{
  "num_hidden_layers": 12,
  "hidden_size": 96,
  "n_experts": 128,
  "experts_per_token": 4,
  "d_expert": 32,
  "d_shared_expert": 0,
  "hidden_act": "swiglu",
  "moe_layers": [0, 1, 2, 3, 4, 5, 6, 7, 8, 9, 10, 11],
  "router_score": "softmax",
  "normalize_top_k": false,
  "routed_scale": 1.0,
  "balance_loss": 0.00117,
  "balance_bias": true,
  "init_std_router": 0.0323,
  "lr_router": 0.00173,
  "num_attention_heads": 3,
  "num_key_value_heads": 1,
  "head_dim": 32,
  "vocab_size": 9280,
  "norm": "rmsnorm",
  "norm_place": "pre",
  "norm_eps": 1e-06,
  "positions": "rope",
  "rope_theta": 10000.0,
  "rope_fraction": 1.0,
  "qk_norm": false,
  "attn_scale": 0.177,
  "tie_word_embeddings": false,
  "parallel_block": false,
  "extras": ["capped logits"],
  "init": "normal",
  "init_std_qkv": 0.0479,
  "init_std_o": 0.0,
  "init_std_up": 0.0479,
  "init_std_down": 0.0,
  "optimizer": "soap_variant",
  "learning_rate": 0.00619,
  "beta1": 0.95,
  "beta2": 0.99,
  "weight_decay": 0.048,
  "lr_head": 0.0127,
  "max_grad_norm": 0.5,
  "warmup_steps": 200,
  "schedule": "wsd",
  "decay_fraction": 0.719,
  "decay_shape": "linear",
  "final_lr_fraction": 0.0,
  "batch_tokens": 131072,
  "max_seq_len": 1024,
  "doc_mask": true,
  "train_tokens": 534500000,
  "max_steps": 4078,
  "dataset": "wikipedia_en"
}
Below are experts of layer 6 (counted from 0) of a mixture-of-experts language model. Rows are named gate (a neuron's input weights, with its number), up (a neuron's input weights, with its number) and show model dimensions 0-47. Each number is 128 + 32 x the weight over its row's rms, rounded and kept within 0 to 255.
Before each expert's rows: a language model's description of what the expert responds to. This comes from a sample of Wikipedia text that the model never trained on.

# expert 60
Capital letters completing country codes and abbreviations in sports tables, such as UKR, SRB, OR, JPN, plus zeros and name pieces.
gate0 [145 118  78  86 147 190 116  40 111  95 129 132  86 101 114 112 117 142 161 128  97  73 156 135 115 105 104 138 168 112 170  79 141  90  64 147 115 102 188 183 114  90 142 160 143 131 132  88]
up0 [115  60 127 155  63 156 121 255 118 141 134 152 149 129  95 123 106 117 101  94 189 121 148 126  99 129 183 121 123 189 176 160 152 137 116 125 196  84 116 144 121 197 106 155 123 193 138 211]
gate1 [ 94 139 145 160 123  98 128 161 171 162 153  86 159 118  88  77 127 116 132 173 174 144 143 135  92 142  87 139 118 159  94 100 114 143 131 158 106 144  86  96 165 140 139 126  70 159 159 132]
up1 [138 139 148  86  89 133 146 157 116 138 121 208 163 127 107 118 175 131 154 150 147 206 147 115 102 116 103 136 117 113 115 137  90 112  96 135 159 179  75 178 155  58 111 193 112 175 133 123]
gate2 [128 124 176 133  96 154 138 145  79 117 135 159 114 123 136 130 130  99 166 196 110  47 150  77 101  62 154 114 171 193 147  86 109  77 104 144 105 121 101 144 112  57 110 207 167  72 157 131]
up2 [104 109 150  87 109 138 105 130 135 128  79  98 131 112  74  99 168 147  71  77 115 132  72 168 120 130 113 176  69  90 126 162 145 169 176 102 129  79 184 161 107 195 129  73 106 156 117  72]

# expert 30
Commas, conjunctions and relative pronouns linking clauses in prose, such as , but, which, who, and, that, often before he or they.
gate0 [114  99 166 119 148 161 141  65 114 130 164 105 161  94 120 151  86 138 101 104 141 119 145  74 166  74 130 118 100 136 181  82 138  88  24  80 137 124 146 132  79 112  92 129 125 147 139 129]
up0 [123 158 121 175  88 133 105 154 171 104 106  74 118 103  39 140 103 153 162 128  94 121 191 133  87 162 143 144 136 188 113 179 157  97 127 123  69 143 100 143 138 103 189 121  86  81 167 135]
gate1 [151 143 168 132 119 139 174 104 196 146 130 123 147  92 181 121  92  77 143 128 135 151  41  97 140 128 107 147 133 155 129 130 153 159 126 125 124 120 179 137 110  62  99 152 116 107 170 164]
up1 [124 139 184 171  88 112 104 135  88 147  87  90 166 102 114 103 166 223 121 148  56 163 151  98 151 104  98 128 161 135 154  93 147 115 164 171 164 125 103 144 215 161 171 154 112 116 131 148]
gate2 [167 171 170 129 113 123 130 190  93  46 150 102 186 148 101 167 106 136 182  97 137 134 147 110 131 125  98 144 180 124 103 122 107 157 152 114 168 118 147 116  70 124 124 114 144  99 167 177]
up2 [ 90 128 111 171 173 149 130  92  94 148 120 115 113  96 116  56 124 113 114 155 123 132 130 156 109 112 107 100  21 169 133 115 115 134 134  84 112 152 144 167 170 152 156 102 117 136  77 108]

# expert 50
Forms of be after a subject (was, is, were, are, being), also, later, and -ly or -atively adverb endings such as significantly.
gate0 [109  97  86 137 146 121 101 163 138 130  94 181 172 118  79 130 169 170  91 146 118 100 124 185  84  81 168  78 157 144  69 117 114 212 114  95 131 119  68  87 192 140 126 128 109 152 133 168]
up0 [125 115 165 116 140  91 115 101 154 114 116  79 165  83 141 170 174 141 162 114 130 115  96 100 114 148  83 110 146 125 106 141  49 132 149 107 150 126 108 118 170 142 164  55 139  92 113 170]
gate1 [148 152 140  98 132 119 104 102 137  60  60  54 133 119 108 114 159 132 119  92 117 143 155  93 156 128 157 194 165 135 116 109  91  92 163 116 167 172 140  77 123  94 134 167  89 145  89 134]
up1 [186 175 133 125 152 127 101 171  83 142 119  95 157 153 106 105 126 146 136 216 156  96 206 100 138 150 107  97 135 130 103 106 136 123 108  68 129 136 151 107 108 114 126 100 132 116 148  90]
gate2 [ 70 141 167 149 122 108 109 220  71 193 138 143 121 145 187 126 101 129 124 168 120 178 129  74 122 172 113 105 164 152 182  91 111 113 212 103 141 153 149 104 161 113  91  69 140 120 179 107]
up2 [177 159 105 115 117 111 154  82 218 107 148 102 104 122 117 110 190 101  94 101  89  99 128 168 142  80 132 142 124 121 117 145 153  72  82  96 117  76 169 151  83 167 143 224 136 121 114 150]

# expert 19
Articles, modals, possessives and abstract adjectives in expository science or health prose, such as the, can, may, their, social, positive.
gate0 [111 102 124 122 111 184 162 128 163 110  68 162 101 153 170 194 145 164 156 110 161 113 138  89 154  94 168 125 157 132 153 137 134 109 127 142 149 142 135 106  57 161 216 131 110 152 109 171]
up0 [150 150 139 124 151  76  97 119 120 119 169 104 148 113  89  80  96 109 138 136  83 171 103 167 143 131  92 164 115 150 129 122 161 176 125 145 105 124 158  90 212 111  50 149 123 113 160  97]
gate1 [170  56 128 161 123  63  94 180 121 120 101  80 100 128 109 123 101  96 184 153 156 126 171 134 151 144 165 105 128 113  99 116  91 116 131 180 134 184 175  94  78  88  92 177 142 134 153 112]
up1 [111  23 144 150 138  82 106 129 174 102  91 118 120 114 136 119  57 106 114 150 167 118 149 148 143 129 174 115 123 130 118  88 137 162 111 183 107 174 164 131  98  88 104 134 178 142 187 165]
gate2 [144 121 112 152 126 146 189 102 107 109 108 106 115  95 162  73 150 124 125 147 142 118 106 156 143  47 119 164 176  33 109 105 119 134 130 177 130  80 164  51 143  70 142  95 104  77 101  79]
up2 [ 98 123 108 143 135 149 149  65 109 134  95 158  94  92 160  66 151 129 167 128 182 102  98 178 125  53 131 119 157  98 129 139 182 155  99 173 114 106 199  98 127  96 155 101 112  82 110  92]

# expert 49
Vowel or short pieces right after an initial consonant in German, Spanish and other European names, such as St-a-atsoper, Sch-a-ub, G-ra-jales.
gate0 [151 167 122 107 138 107 107  65 151 115 197  99 117 106 156 162  71 147 125 196 122 148 149 125 125 142  97 164 145 120 148 160 112  97 151 172 108 158  60 133 112 185 214 153 132 122 128 149]
up0 [117  74 139 100 180  93 136 106 139  76 107  95 196 155 120  78  76  55 147  88 129 115 113 175 102 151 159 119 179 127 137 149 173  94 123  90 113 103 113 125 185  84  72  93 122 111 129 129]
gate1 [163 129 142 110 139  76 101  73  85 169 138 116 142  89 112 110 153 173 129 141 160 139 123  77 160  72 134 100  94  98  73 133  93  33 101 110 185 165 127 141 102 115 122 174 153 127 108  88]
up1 [ 66 116 132 131 132 170 182 136 149 147 129 118 134 133 167 134 136  93 148 129  90  78  85 158 116 174 136 189  58 159 203 100 105 175 127 118 113 110  85 109 124 144 155 103 124  86 242 210]
gate2 [130 157 113  82 117 113 132 178 106 134 152  93 144 135 110 151 133 109 194 136 135 106 165  82  97 133 161 142 137 191 159 101 139 143 142 131 135 140 122 123 119  74 132  93 100 107 157 157]
up2 [126 187 134 145 108 161  99 165 105 176  66 161 115 103 193 123 107 161 124 131 146 146 125 117 144 136 114 174  98  77  68  77  78 206 114 186 200 140 131 100 126 154  97 116 169 169 174  97]

# expert 38
Vowels and short pieces inside or opening non-English personal and place names, such as V-i-ña, Jo-a-quin, San, Jean, Br-í-ga.
gate0 [154 165  82 132  48 126  95 103 104 110 156  87 164 150 100 124  88 101 171 138 114 126 127  67  99  81  95 160 118 170 179 163 132 159 131  84 172 196 135 120 148 109 179 173 101 201 101 116]
up0 [135 117 104  94 103  98 141 118 115 131 118 135 167 156 141 103 138 143 150  97 107 139 121 165 108 108 100 176  71 140 104 141 143 141  91 129  37 184 166 131 133 116 148 104 157 211  91 125]
gate1 [ 73 157 155 117 106 166 120 113 138 146 172 130 114 136 183 145 157 160 107 129  50  97 142 117  98 124 142 136 169 160  97  63 135 123 115 125 110 175 122  99 138 143 120 154  81  93 206 162]
up1 [ 67 152 142  91 135 150 111 181  93 135 156 153 122 142 134 130  89 128 171  95  99 141 175 132 103 153 126 153 154 123  98 142 165 156  76 121  75 125  98 149 140 212 125 137 128 149 172 209]
gate2 [105 100  68 158 121 117  69 109 138 175 177 138  84 137  98 149 159 112  82 114 100 133 158 103 164  91 139 186 148 113 170  99 119 142 136 173 129 160 125  91 176  98 129 115 147 162 160 119]
up2 [141 104 142 111 175 110 123 104 138 130 133 151  77 123  46 106 168 149 150 134 149 118 232 108 144 137 102 117 120 111  67 103 158 106 127 140  86 132 113 160 141 141 114  88 143 156 134 155]

# expert 16
Short letter fragments inside words split into pieces, such as sc-he-me, rheumatism, c-at-hedral, plus pronouns we and he.
gate0 [137  70 104 120 114 140  84 143 169  96 138 121 131 105  70 102 141  73 131  94 165 129 142 127 110 166  65  69 116 127 146  99 118 122 134 173 112  70 137 140 165  84 101 105 128 157 159  85]
up0 [145 161  80 147  99 142 127 139 114 129 150 152  95 145 136 175 151 195  94 123 137 163 133 172 163 104 155  86 153 136  61  81 117  54 100 152  57 137 140 129  96 134 111  77 139  55 147 110]
gate1 [191 150 125 151 169 169  60 131  64 108 126 137 108 184 119 143 132 125 122 145  89 167 143 126 101 125 130  95 104 106 170 181 167  99 163 182 132 130 120 178 111  58 145 184 141 130 121  86]
up1 [109 115 160 159 107 142 144 156 154 112 143 131 180  69 118  84 168 163 114 134 206 121  98 129 204 167 122 116 130 173  81  59 193 142 147 115 149  85  76  93 107 144 126 138 153 121 111 140]
gate2 [130  98 113 111 153 103 179 143 127 159  35 149 155 143 121 182 116  70  95  91 135 128 131  91 119 154 124 119  90 132 183 149 119 126 122  94 122  72 152 164 101  99  96 113 201 133 101 131]
up2 [ 95 120 139 147 144 195  32 160 107 129 127 121  92 153 136 124 186 120 158 118  96 174 172 131  78  39  96 143  98 157 132 174 141 182 100 129 136 160 133 116 138 139  85 120 167 138 152 139]

# expert 24
Quotation marks, parentheses and pipe separators in tables, discography notes and citations, such as closing quotes and | " before titles.
gate0 [106 151  85 111 114 105 156 170 111 102  84 157 128 131 132  95  50 138 137 101  60 191 115  72 137 124 141 164 112 118 136 143 154 105 128 167 117 156 164 204 136 160  87 127  90 103 139  95]
up0 [175 155  93 115 131 118 148 160  93 164 104 164 111 127 130 121 125 153 140 106  87 176 139  90 117  94 136 138  96 121 124 166 135  99 143 123 120 158 145 189  76 162  73 127 102  61 138  89]
gate1 [121 201 125 115 104 123 114 162 166  85 117  75 126 116 133 168 162 100 101 117 144 120 105 121 139  87  66 147 101 194 113 122  97 132 150 100  85 110 186 149 116  72 101  94 154 114 116 125]
up1 [131  90 158 145 134 151 137  89  92 142 140 162 141 141 138 129  68 144 164 135 109 162 108 148 149 146 164 133 170  22 136 162 124 132  91 146 148 135  87  86 128 183 178 177  72 139 157 144]
gate2 [ 89  52 103 131  89  95 164 110 117 133 139 131 114 107  97 140 146 124 117  97 157 110 107 194 131 189 114  96 106  65 193  60 125 149 139  95 149 128  90 132 152 127 142 165 146 141 158  79]
up2 [127 168 133 145 104 120  98 135 178  97 142 115 163 159 161  54 143 195 170 183  76 167 123  84 177  84  92 156 150 165  90 144 141  90 142 140  71 141 134 154 118 198 132 153 125 111  80 164]